config.toml
n_experts = 96
d_shared_expert = 0
router_score = "sigmoid"
norm_place = "pre"
rope_theta = 10000.0
rope_fraction = 1.0
init = "uniform"
init_std_o = 0.00797
init_std_down = 0.00494
learning_rate = 0.00284
weight_decay = 0.082
Below are experts of layer 6 (counted from 0) of a mixture-of-experts language model. Rows are named router (the router's row for the expert), gate (a neuron's input weights, with its number), up (a neuron's input weights, with its number), down (a neuron's output weights, with its number) and show model dimensions 0-79. Each number is 128 + 24 x the weight over its row's rms, rounded and kept within 0 to 255. Numbers have three digits each.
After each expert's rows: "mostly gets" lists some tokens that are sent to it at least half of the time; "comes after" lists some tokens at least twice as common just before its tokens as in all text. This comes from a sample of Wikipedia text that the model never trained on. Tokens count by the router's weight.

# expert 20
router:131170145183142082088085142097148130130112120092128182154132116127120125141122169106121157135121113139132115100146120142141122164117130155088113159120090114139111104105136138112095142154141097139098110105146136126135085122158119190122131104
gate0:146113095162103121138174106167109161126108124161119141149121083139138161154141099139132126115138181114156165107135149079172085122146126115113081099097129128150146081115196121125140115081122116126114132166120140134113112098132110133107080147
up0:154131121180144171087109155102083148146106112128136126139128143114105090137076149112159147113090119122125101155152119148125121075086083138110164182132095139131107120140092134113115100131149132103098184175177102148162081123109149164132132103
down0:129159142171083137106134124115074120151171131120127142131121156108141078093134117113129149149123146173118134128106112179135119131148128145150146146124180105155136144138154115127115149122154134176086070122129108153116152130114114146096090114
mostly gets: " 2025,", "\n", " 2007,", " 2021,", " 2018,", " 2008,"
comes after: "\n", " |", ".", "==", ")", " =="

# expert 47
router:120112128162119124118135125116150145095110105078104153135122121112103151099141122140110117138125143131136105097104139095146151127088156135134152143097113123129141139160157101168154099121151164148106082171114109093152074128113130137067140121
gate0:125149176120116109106138110165149107128141133148142165125098148143160162092162124120139123118119135104128114150149102147113137133120177172121079155141128103113131125124105163163112139127126124143124101139160139118124134114207115158121122149
up0:163121136116122133071162104155089162124128107141168110137153103145131147115120101112116134132168119096135140151093130184090135163186114137130157075103139117135136139156100121164060102144077110113123132121113114117110142081145134118156138143
down0:119111149125144146158156101159100129094116152109078100116138124117143124161153136125177070130117155083125158106130107130127116173110113084111116157141160157096134109126099153123174143143108144109149138110103111159088098139137103158104138142
mostly gets: " Van", " Tri", " Don", " Sam", " Pan", " Del"
comes after: " |", ":", ",", "-", " (", " \""

# expert 49
router:094150165167137088123101138080156127157132119103108157153122112101112144136145150107128159129110162143096153083110081103157162181132136120101132163119087075148079102104124107126116137136156122112130104129162152121145126114189133184134122092
gate0:130090150118141163167118156077119133145126117175116133108140139096133115120165114103089135097084151149153118161125139143161132102090157174114049123125150131137103129109086140142125122123165096094124143121098116127128089127123158118136108118
up0:141143120091129117090112116136144153153141155133106131142103173130146112158154066150076122119099160097096126135125141142118122083120160127103167078128134135143131127152117104090092123085143144162106077158151085111150135129106142074115110151
down0:143084140146107125152110136128124139137116107111143121134155117189088128179126166111100127146132118160145121128113138152078132136115093108127109136098116108128104105085115127161155150156139147123104176114123142148122063115107159145177130106
mostly gets: " MPC", " JPL", " Succeed", "Personal", "History", " Coordinates"
comes after: "\n", "-", ".", "==", "|", "==="

# expert 71
router:122143135179123102111118129138112110132138125127143202145136117148131151180138153114130167165138117105120130082159138158145130135122130136133144114110150118076125121074125140113068127135114159154120114075113163111130127161143146135082170122
gate0:104119173118135120107105126091101108102149135117106138176081108102128110137127092089112154176175147132129187121122115123125161121100122125109175141131168123132120159128108123101104164110123145147152120129177141142144162164065118110100111110
up0:161104144139128139084132110152128186131101118118115108130123151075112139124138117092116143099126166078176099131135153155102115138113121109118110083143112156178161126099166125112130108104072126123100136155137135115154101160121121101132102152
down0:149080151174132146138141093110103089135145126146143174120164118159132106121158118144169085123088097146110113096169111133165147134091124098128114102162106121110137108158156101129138126147156152142123123125145130144136144146127121134147099167
mostly gets: " and", " but", " or", " &", " although", " And"
comes after: "\n", ",", "s", " well", " such", "\""

# expert 18
router:120173112117127127128114178104145159160113098146094170199151129108126154149123162122098136164132141164082169114094128111106106138110163146080088129102107103154160109124157108113132131168125139185086116122148115090161125107147142139118167065
gate0:136168155140118163173106102146122130118122139103074152166103130141123123121144115107164179132076073129153123092120112106139120080129205137132112154117109196164136115100122161094132086117153104127131129129107176166131102116135120110103073151
up0:118125097130113172146107148153106142161101132130113158149137121136105142138085140133151130086134088139169135102073122159165156119135146130119148141118115111127123120160140153171142146156113131113096117113170117140142153129113127196151115126
down0:165126111098101130152171135132133124116144147112132116162097097140161092132155140158111113155142122127112113148145101119140113117141174164144132142090101140092118159125154129160114094140122119117095125123139168149138148128152128116125128132
mostly gets: " events", " process", " development", " role", " areas", " life"
comes after: " the", " a", " his", " The", " their", " its"

# expert 51
router:127163096174118116141112132106150112111113145094126165139131111104097136118136123152132119128139141152141103144080123109103151121117169122160132145130102170106095108122100109166146126118137127168129148124128118108135099135108167159095130075
gate0:165123168143156082142132119144142117105110108150124177153127120150140138131123140141093083159118095144177164063130147109167114106136120135130128168091097171116109140160105147114121082150135173123112149165088133100133126125135117155128129113
up0:158109125137152149121092148137149128098061131155085125160110117103089111094123153132201157104095153100100105128117070098146123101135115118116126085137136091111131140136139152117179129147152140126104117107138148113121136137131116097109135093
down0:139108118140116123133109130117182170156103141135078086126157151107120147115145106135094116126112184125090130134123127115130095119115140113112159137092170111162125125124114101146109159129094163070145161138114154144137149086133113130158138171
mostly gets: " Chevrolet", " Robert", " ENG", " Boston", " SWE", " Jason"
comes after: " |", ",", ":", "-", " the", "|"

# expert 19
router:085126142133136114101096124137169146155094090117094134149128107146076128138121119093127117221127145168111174099089090111134132109159130099108107138153086118118140103116151140117108120155145141131090071119133123100167104095128160142141141118
gate0:110143159137088150168129122111173112098117124092153140129124134136121105158174078109141150136140105150139182112150169148122132169150105142143150138130138149164142114134084147096116124147133114114131173119143130145130155130143141124104164097
up0:186116139108129095114143125180101188144154102183141134119087135101076124151108152106117115145152124138150121142139116128140103115134160116113145124117106142115129152111130133162111149111158138155164142138130115124125106150109171115161109124
down0:163121190134129143118109157135066134108125118118127132131101158088149151207097191148092100145101168117149136175098159121131104142132125154126121120148163124137140112121155164128106127159110110102117112098118135140117145070110138154091116154
mostly gets: "---|---|---|---|", "ce", " 0;", " |", " 2;", ";"
comes after: " ", " 0", ")", " —", " 1", " 2"

# expert 75
router:115116118191141135110101116132124126105125115147136165164131131142131136151184141087137154156138143152083163098156091129142164152124141140106121123150158140135110095136124146141092128134135127152120111106136142090129129126135183127110161120
gate0:097146129129138109113160086101151115157162149124141106107087134155099163149148112149180111128132177168128148123127107143183150125079116171136148143122111145115106104140109136098117130096130165094130124107173145145142087098163119104109106092
up0:172155108139138106132134115100148106152091114101164120113127105102135103140147132113130129163180115120128106163116130164117090167078153158079098166145108096146165135112078132123138129103138115141129119167147136135110151096126127084129125099
down0:167146109127160121104099119132168177112134127141120099132165146119154090105119121171149144151129155139128099156137164130182119110134184153156104061126117110095123125167103157110117163145127132100150162173143134147138112150137128137093136173
mostly gets: " and", " or", " but", " &", " vs", " +"
comes after: ",", " and", " as", " well", " an", " or"

# expert 16
router:118127167159158119105136145116166136135136097093128151148104148113102142124172138144135164141105176132120172104122101127168164149144108144126152162121113070139110142142137139144117145137110125086134067134148145116140123148155146143114122117
gate0:161146144095135124161124127115171119114121090166137133146132145137088137127077131125144143120102131117164166160150120112138174164139107105092136096135104115135131180138144111141097129170118109120108101126082150152111147151112073107077129145
up0:151089110132140117149109113133088150113143102145193133146151108113098157104083145102127111116139150115139169120094105153142147104129124091137122126162096145178073099133140115142083107144120097107078081137180104124145135105177128133097084116
down0:114151159176172110102137121099171137110128107141102104119128093131140137121114135138139152106121099142126141112150201121164111121103144148103109156124093112168128109116111115124132133119107108141155101100104138124141111142099125105108105122
mostly gets: "See", " Preced", "|---|---|", "=", "|---|---|---|", "|---|"
comes after: "\n", "-", " is", " =", " •", "=="

# expert 38
router:141125153169149114115114163113165150124105116089102185127114121140114171119129141107125141139104120150112133091135103068149110173142129166141113135161071132144129085097119147117100154134135100141108080150133135103145109115165130182104157126
gate0:144108153126124149131131131119124132105158161127114137136093134139135162169139143089105115095102084149115139096120107092121122129094105133110096119105143131136141161093075127049142166121139115123105149120088134108124124112166102106085124069
up0:109135105140079112173105084130169158168089145123118107140150124112117116147115133089122146119165188088163074115092092127155190108102181157082139141145146149118137143138137168136146114108107099167113141144140104130155122128080109122119112127
down0:098100147127098111136124142123146178147143168138145131123121101147135132107138156150097128128165153175137141107117129105122116131144121111098135129139135148113156120138126127145088128121143141105080129144104136078148134164126136111128126143
mostly gets: "\n", " \"", " '", ".\"", "\".", "    "
comes after: "\n", " |", ".", "==", ")", " =="

# expert 93
router:146163098169126143116093146133144172145101092132132133117127108129092149171158176164102153154105138129129151123082140120151090165159114137082146111157120123104126124075118138163116133145147118085126120146139154107148086120155150149105164131
gate0:111156120184075138149122148160114140135139153140109107109130119120123128098143133129119113113106091157166136144143134126122105192098081133121149107102116134063132100110104129142145135137147132139138076119110139156197080123100167124117144099
up0:108110153110105180110106089112118128114114071096132183183148126126101108114132125166140164124149171097135124130082107169123158083102139129161132135077089139132107117128140160143112101135149096121106163097121134102111130129113108092159086130
down0:127118109142082124106157178147158115141135090119152116148145160120132144134121127175158073135154106166146168077102132105159168085142119161112120167127156124119146140164142137111128093129118172062163150092084143128147098123130125139104121109
mostly gets: " the", " their", " two", " his", "The", " its"
comes after: " of", "'", " in", " with", " to", " on"

# expert 56
router:112179147160112097122087127094143157108132080088138129154123144124125157179139137125088123122148109168096121103102131098126149152105124134096119117136131142143097106098139139124097122183162136107127134125157133094170141172133178151117173094
gate0:148142157125133120171102088113148135123140066149138144135125091111126099127118137143096113128134181160121117135113154151121141136130121150130126161169118145169192101104129134150091130135116114108160138127148092081158115097131143155103117159
up0:122072127083149134161109113120164157133127155133165095129094124126147093083092095075149101106109142093136149129106095142123168175155138123097141146122120160175118127162116116119155124130129117170139162124120135136127096118165130108147139119
down0:123155129120124103129162117130144091100146145123135112107140091138165153128115078120093144161132125150092161126147120133115125101117105159110143118150086099133139113124108150168137182094121122119161097112116117189125150150125091123081169096
mostly gets: " new", " early", " previous", " same", " very", "Early"
comes after: " the", " a", " The", "|", " an", "The"

# expert 11
router:145152107147094113121085160135180155101112101138062154125150103111110160125128158081116120131123111147126145100114109151127137167130104141124090111121099106096152113114127177132095137156161127132105042152189140094134078132134144146151166099
gate0:179111121124098114070083120105142118134107081135138165117097116091121104117126108130133172132131171091149143109085108161121166127112085124120119103144113150123147109127142173115144177159124111135085130158139129085168130104133143112080101118
up0:113147143145127115089118152114096129122169166101131117118152120148173104118128147125118121111159134125096116146116144052169106098147140109114125143103148139098136146123155146112119156157139104122130133091142129126126102127133133080153128127
down0:150181163153065140145105127104158142154141184164131124128116115153150160174168120087114140106163138118124109141151138139133142106155134123119112114116134134139146145112133156163112130139151111119133155128101141187128145065106112124157121139
mostly gets: " e", " m", " anti", "    ", "year", "Al"
comes after: ".", " ", "-", " (", "==", "/"

# expert 78
router:094132151147139068120129139117167150179111116119063161156130117098104135125146134118089119119138143161120126103108134118143114154144093150104144149121087087131101139102166127144108132153170146133101135157128157145141115104167179140124155058
gate0:114072135111088141106174122107130135128137125138106155134170114111125133093115146134080139110098130153113113114153090163114166119108148110110125087152119179089129135145132126126117130145069120124140132120161136117148107131122105137108111096
up0:111107097153123123124135115095132122116153123092097156130161125107105092151116111103129121149092113113126130161161099104121153146128109117086121134139131119107102080090084153172149154161164106143122146094161123103135135135074090086103105167
down0:170129122105157124154126111133102100117125134124095126091097129129133136144102083080155117110159136144156129115077113173108134143120153121143099116084121129117112140099119141106158174151110127144120075141154114102115118148126158129116112162
mostly gets: " Preced", "See", " Succeed", "Personal", "History", " Coordinates"
comes after: "\n", "-", "==", "|", " his", "==="

# expert 92
router:118139131119148107119115141164168162134129113113125161183130139134107114156112134101107124161123184152108129145051125150135112117125129129129079149147101107145117107137140094158068135157161131164131089164114132095128122117114138149116154091
gate0:153133156081155123136089130144113142136146152085148138154122090099120154126103136151117112146113179087127150113116091179115119134169170141150142143150075137135126093156149117133114105122107109166083111176142164093143148098121154099113157120
up0:104118158165092134156138157128136093124154097115098111126096152123133144133122099117140142165150140132119094119093168195161084128116191150143159114138165135091099177123162111137088113101121102145116109144139119082121091113117130118115125127
down0:095133133143151153116152136150140081117154147104151127171113116116129122139101133103096120205097123158078156145128156174100120092140163127128099092113147144098108138126125146126130139122090134139125117176159093157121158083157157101150138153
mostly gets: " number", " world", " power", " age", " level", " length"
comes after: " the", " a", " The", " first", "th", " his"